{
  "d_shared_expert": 0,
  "routed_scale": 1.0,
  "rope_base": 10000.0,
  "tie_embeddings": false,
  "parallel_block": true,
  "lr": 0.00644,
  "batch_tokens": [65536, 131072, 262144],
  "seq_len": 256
}
Below are experts of layer 2 (counted from 0) of a mixture-of-experts language model. Rows are named up (a neuron's input weights, with its number) and show model dimensions 0-191. Each number is 128 + 24 x the weight over its row's rms, rounded and kept within 0 to 255. Numbers have three digits each.
Before each expert's rows: a language model's description of what the expert responds to; "mostly gets" lists some tokens that are sent to it at least half of the time. This comes from a sample of Wikipedia text that the model never trained on.

# expert 41
Description: Second parts of compounds and word endings such as ide (B-side, side-by-side, Guide), th, mmer, day, round, style, often after a hyphen.
mostly gets: "ide", "mmer", "year", " around", "→", "style"
up2:139094132160156140104133167159112108174125140138168098128130121156112081114125095109149131184144135128123120159122068143089161112161116128122133142126163151136158128128099139146155098211110083133157132173159148106167130139099167151125119145115141153118166122105119123148119103093148088117104118162142137128134109119111123133128136103130106102115102130128089086148172149156109065109130185120117140122137137095142133152148123139139113079105120127107115133129118118097127126145116089128105158097105128088150120128147119146120121158108164109150146157104123131126177076129155113099
up3:194111136088156127089134122076108164180155091120104109176127111125116117130114118150135140147157137152136161160174162102154110128139097115132142132121148095124115108151149142125135099133130144115143145144116135149135141152113127088134122133093129161120087118147099167123135172108122135100140111092113094119113127135159085107135099157093123105120113104155131084132129133145134105129112105142134108118160103105108163143181163132057087140156139118136079092145141109159105141134165133152123118169131125106159134158112139094111111124157121157128116092073186129117107130136095129104
up4:103136147139175113163099156079130148171113156115120117105111120127079073092158089105155121138177116143119127151144102119123119133146059102178152202126117135139144087109136125138171152135150156128165177113172142112102129134120134154124143101160098130125163154133099126119103126095119091135111135125133126132135122109142168157120121163110151122111124108138157094151133150130137125106154098087120103107111150154055151117162121139127097085106127093138115138143126112129144111159116089118136105104123103129173108138118128131107111126177152173104125125097134128149126132150127123128
up5:135132129102094103139139137143129123134128145127125148180114091171117162112107152113140131139140132106111132144077118096172116114131147134160145144148099144153132129079155132128147123130153128139135175119100149157116150147112119158125098119132153126123124189115105137122087164122131105173165101107112121146162138110163160089108134111106099119123090131072120121149072185118113106123084130177131132097169137100099154088103160134146105139103090114116137078142105127098150139131078122124155133132129102132171120150136110100132144148099088106150116163188083124133131128143150109136
up6:114104136099130096104159123169092100140084158097155206128139148126094185114144118126172143132106144092121134098129109083135143157132121120126147119126098111143137130127105135143114097153159108122109115087111119162163121090114097114124125137159154121094129136163090159175132175103122123133094100123125088121107130108145135152146162107139148161111127120108092166124106135096118159114122137115156097132113097083110169127160132097112125127141117144140139143159131109111105135131126131113170139114134138162113138128172088135131093128125106118148168135107106126122181164075180084126
up7:136100143106113148106104179145127094183109150085065092143118161111116137112076113120138121131106107115112137134128143159098123157165128117089150138134162135166152137127131079173159101109148109125075094124166107149136110100143127124111157075133138129122136144144137139126117144185104114146105117125108125128153072146103130129100134099114118123122133133143166104161168130099152085095151094160119134099151154122147135150154130134114144140093134134119149138129129151135098157123098117145118119128176068192136131134122156172109107158129153135141142141121095126141113138144107095082
up8:130132143114145107107107107174121107137126152129107097122140118146119143134144113139131122160145147097136133119144090121127115121124081144132147162146127129108117113183083137157125107119141088136135122132121123105108143103145166134115058139165111114194108138158145127128166157136124152122073162149173076132144192138155141103153120125119115139134165072138063104140169121123142143125097135153150111140115085142098154136145111155118043154115132099114106106133103135132167109156134132107121128114130101136137085118154140125130178141126122159125124117114162102141100096133126084150
up9:113133140168145098149108162150122127105180107153090127130104049116088145123120116128112139147132131150163087105234136131148135159150145118128130135131138146101129134136137145152118114096155144156125126142099102112097135083093111134157137123111159095110123121106100153162123126128143075137172126159111085141132077100110111112111152110132136150154118101102119127151135126084132121087123116131128144156150147114115103148116145085113155157130090092155129158139133143139106142139130138114111143106140137137121185123150153098135192114107153131107148126104099113142094114130152165154
up10:125115131117086135089097124145092121096157109136128092158146144135108125162160168151137147124171066156117100097157083108148107127125120144157106133122131080146131122130166119138149154171112151127080187128116117120114134108130132161113111095055147139145113107128116137096130109131104145122123125141145134140164152126142111144166098091137144151137139160146134103140144095120091137096110114180160134118102133091154084104123113115112159182144095140160116136145134133155118165103141117115122149132127124147164135108093139082140124151080145135134138129194134124115076127097128139154
up11:138120135124168127149085154126133075128161116100113105155149152138144102136095113105129141140117113170112107130096088155162111165128120122117172092099124116097139163100133152109138073121144108151146127108106149086152135146121132185142145112156141108129082131151148135118158115147106133159118095140123105111102103154159134112097144130160186141116098098134093133157100130104162142162146079124110111153124128117155110162120116154125167123113119118116172132125162102127115117153175079127129180119124146120102154080119178112119115131143110081163108115143168099148114114150156147137

# expert 46
Description: First piece of a word right after a space, and odd symbols like ½, ±, ×, |: ed-ition, ed-ge, land-mark, k-g, k-ick.
mostly gets: "½", "±", "style", "×", "app", "write"
up2:114076131103111120093127201152120095131136113108128115179094072110097121174123108121125121123172136118122091152129161147127101113100103196147162127103135149122146128115112086142131086113101131125098093163178101127152158125126125155119073116154151130119149150139143157176177121126160127122170115152154124107093183159162129133103150122135118105117116111094136086109106123106135145128101145096123102107137131133148141140117105124155145135177133117151153125103110115176160114125131114133093116141102097134112116109150142146123159116147120116102122120153113075155143125133150103127
up3:114132106112111138165111151143164108121119121113104153130144101112143121120137120126144122130155156133093113160116136091153144083138082109083132136133099102137132130146134131130138163126143131154112109137112181129078198113128188147154121131132115120096112126117128126162096133101131107097134142135185144178170122114107137121115131150090083116100140098156120142146078116125151116114103164143099110112132112132116087105141120179125122124111134136109144103108122153156161102111116136128152164177117073118167134121129057156146154170124117106144116124149105109140127121180186144106
up4:133160170094119132110149158120119133095146127106110168140101102147120132157128137107130141154100129151163124193146110087101132151115087140133153118138111166110119152108146083130150106126168130109113094124127126126118126110146141093107101127124119134118074114157157102153180121161128131089146156146137105109172125087161103114086124131124139121112113160134093081130107124151145145142152143137171101091122135109123109145136173167092096056160137110098121104148090139143091116133131156124090101084174134166184112140155125112128117124147134155110118116123148131106103135157141129155
up5:143151115130160148140153135103114113065130134078062107108170101138122167136160086145131141147153146111092119141147133150093143126141126181123103129115105107132131100095194149144123152132164111137102125140151115108164140130095087144142049109159088177093122168116128126132114129150117136120102123143141079114149139134106165109162116117120125121123127092111116117130103112116130129118146137133121138101138135123148123121143104155082125124134115106137141190131102157166105131176129141132148178097139130115147111165141141109132106125121151138066165126157103147134134108137149169111
up6:123115117157073113114131117150071108108157121132106129128164182069103076138163183140116128110126102072091117119131095090121142111128120112150109153121112168147128093126148099159130130133149097109127123144158126112151147165154120111117117114151101157121141133132157140140127143126146100182147135124152149118114162081135126128130099157119128105121117127119088104138143135113122206106142120157153095137145126115169198132159173112111116092110145132096095139115129140148126166138100131124071142117091151115127115136126116113088114126161126166164163118125155148128136111125133158127
up7:147089144145112148144104130126148109136152098105120149132132096119146126155127105134169114127165123159143101158124146162117189105116157125146129101154136099162146083172151142108109125077138116174086088136086113123170140128109130151133164185141125114124127116131119133111074115121146128134167127133134088088141137139096135117143091130128153151165132146150103132138139156122097097125167123100135134076138080118113115106124152124117138122116139099113178116133178104118096087123149137099091128092109149123187130155148098135159121135133107124075151114131150109147133174079139117112
up8:128099125117149107135134132134081131118163136123127110109098116144142128123159209147172121131136087115062121102107164164126148146107102102169159128093095105114087158135185109164096124138155144120159134127153162139141102108155156117103133150085120164106125116150120154100144134126126136161093126103138107118145079110156122076161108106118150128098170178167112114124110088138097122111120129125132116148130102107166088100109136118091168187099156124152111120096099130114141131130111144095148128118129130124110129133098123140143150146112127114160156111150115150139128140133166131159
up9:119126104107151066115122129191121135157125123125113130151128136125128142112125145131109116104109157133153065143143136131125110169110116140162154093114118113129097169086107148141120125153112177120135078174118095123169128132105121136141108131101155116117153132154140176117145129130115152117093101102105108139143134100168164143137119104145169108098153132124136141144112100107107099112133107115135143189146144110174133161124097085126146126132108144153084164137138111110146102119186121153086115134143118157160151147147141144170135111104133088099089102116096153121167058115131130141
up10:090132120120119175152118129106152101113139127145143108141163133080154116111104129164127118105155109122150126100123136157102129110158122129154054138097071141129091140168141154173113142118155126122122114125135140104100112171127113121129155120128100132106132060151132141147084136120119141117084121180148121117133129132137161154158143155145148147091081099164173143114095111125109122185126140080145056149146128155138135105142165164112145137143121133121132093143106111141134108136098117122123099162120127132086146171108098154144137143102104160128099129128165131119178136101123107131
up11:128124149143164101145103162105154057157165116096110106147110167114137119126118121107115157135152102175146109117074128116133100117165118129087116120159131085090171122147135093118077102113107132109121116125116108150155161093128138148127148135136102138147125149148118112145135108114105117125141114112178104147155138153167131156154126142128120129126130142151142168163117162134138129113164115128112122106155134106159101133148133168150101123136140120110134133145104062136148130164162167114104130126148102085130114076089174093127113135124100125085084134149122095168150094148086099163

# expert 1
Description: Word-ending pieces completing a stem, such as break-out, m-ight, tr-ack, a-way, play-ing, plus 's after names.
mostly gets: "ight", "out", "app", " lead", "way", " down"
up2:088136145111098122090139168103142120101137156091151095153126148137120087127088111128178128139165127135187087136100116097118153130138093111122110125131105145167130137126131156117084114141118126112129110127174157112093125136140163129156168142150103149145128137103154079133178112112111112130113129107152115183134096101146103123100156121138106121136106139121131123153126115137141159132160180154122167130142116170163126126155096112154141130164074095116134128083117128123117177130092110119097088133133125150133121092131197154119153156110135104172133103147120108114162080120149130125
up3:143132143122163084143081112094141133131089128130145123111109128114124118120140169158124139145144115183085125120116100103116091114089155145118130146118166103125125139140157111105164125157145104136159093157173129088141130140127105125143135084117119157159122143127148095159091123153153063146109091168131123119156124114144138106164147142163140087099062060128137096141086117122141171132139130122117131127140151110114077093175153140127151130112115150132089144107157173158114118160137118110102173093118130105159151144148129133127130132132144138126146142115171091120110167131142111117
up4:136107114152107155148126143109159107138142108197132109129134128124122119153101118086116139153146153147117101145142104134125101114150126137136110121106128108147164136082113148157133095149139151123161101108148108167116093146126156128186137128159162148114100125123143118118122107139148117085166093137124127145105077078151092143150160106160114144117123119195143105068132153116132081145067133082114127095126121105136091105147101165120134102144171110133096119114121110139151197128140128136149170134102109141149152151126107143131116100161094134111119155136085169140134100109134104139
up5:148118146129119102152122171103072145161164101134148144129101141133122115101089130146126130095134127112101137137104155146117158096157137122140169106142149162126159142124112147092167112121165086160139120116125076118075102126116120136146094111123138177151131131122184128129161078084107113138134122131142151188151131127101136177107139093133134125091136112157127117095115156129138129169106091148140159128152124127136104100146080106124152086140133105096129119145155113136116116125129181120101116106115112143146116067131175165120094107147170144128110082122102157165118149121133120147
up6:156104121164154112123121132163097106104127145103119102153123145122093114137160109117125139092158159115153137102120080133071141123177127197125156109138113123159148146105117109148178100184136108128128130098113125084159138151107132168095174124144094109145132152114133122074139165153152080146114155113095137137121129114122150111138119074149104115124123143176126100119145133152125139146064130129123150110152113151150131134100124120100156103107126103141088126111123127113101073121121147160140144133137131139075151120105156111164137145145122129125159187124152105143140100119160155111
up7:140119159134078143139135134107158126139130183122129127119137091128090122112140144122190109134142132101122084109141141101141111131140138164080124135098122122119102089121145132138094129130164133159156109083150120168150191121083129088155102103113091129098104141141158157103109140089113163135144160133128155122136173120136147201116099144137112137129107129112116153142176077067122140125112128089116156118113152086123145148131155128107094111095100147141139130123135095130161162109139123118124085100133120115109126147132125116103129124150135103148151102110187120142178170136138144115
up8:175073113099142192142109138104141127144115121074140151143135165118130155176121118161146092095128179093141099136090157145123151152148118100111113120144113164124085124074148149184197120136139086144132099094111123108147109146115132131098134103124139122083124141130129125134126187113105112117126166147129116131104136159149121112077171128124143127118116152165138131149134163151151164108121154133123153131117105102125138099175117134140099085132158100131131131098128109137101159118131122095169152116150116130111133086122148131113100168144122127089106112138120132142109089098142116118
up9:166124136130134178156130168123129106142183126099120111149170141150113163140142127131104147132113132112142127090122108121134109143134126097154143163137106139105117133142106114090171115158103121134131109138096086133081134181163110132173111187165122114169125137121112121157124087126126123104158130152159130116086174098141116132107128124134079134115110063134138155105143139137156146113088102167137105126148088122107151135139141140101111141189105108089131140099108110131111184148099125153143106104110083117150116113115166098150122126097121126132096138154151109167125136097101105166
up10:130134116110171128121131137089166157130120131098131124151148142125144117105139146127114144124179093128147050079123140113105157084130100121134103141120130159116151134037131133137170128134214098167142142139122123152122114126131130113113122128114135164118117130125087132116091089099071131138099168081101178131138132101100168107152134150154125164110164143175125150135142122135119125102153075122143110126164133117122126137138102133100158096089142118112129115102162127137151091159097158130121125135133146120135096114138133146135133115140172136112105124127134144145139116087161100122
up11:143112141164169153174114122128126132120139107125125160183103117171109155127117100122152114094162107180099115140100160141119148119090114124105123115122146140080147166135122182146138092135178110153162111132092156100113192160141131148123141115140090137128134144109125088110133141149119131094112112110137150122181120130112109136139128130129146108150125137139147096126136102109129107098107111131162101099120147122122139088136102119041122100127100135153134098146167098129116144114136114117136137110144142140131154111097178124122129136205101108137128100125110138151145120124099066170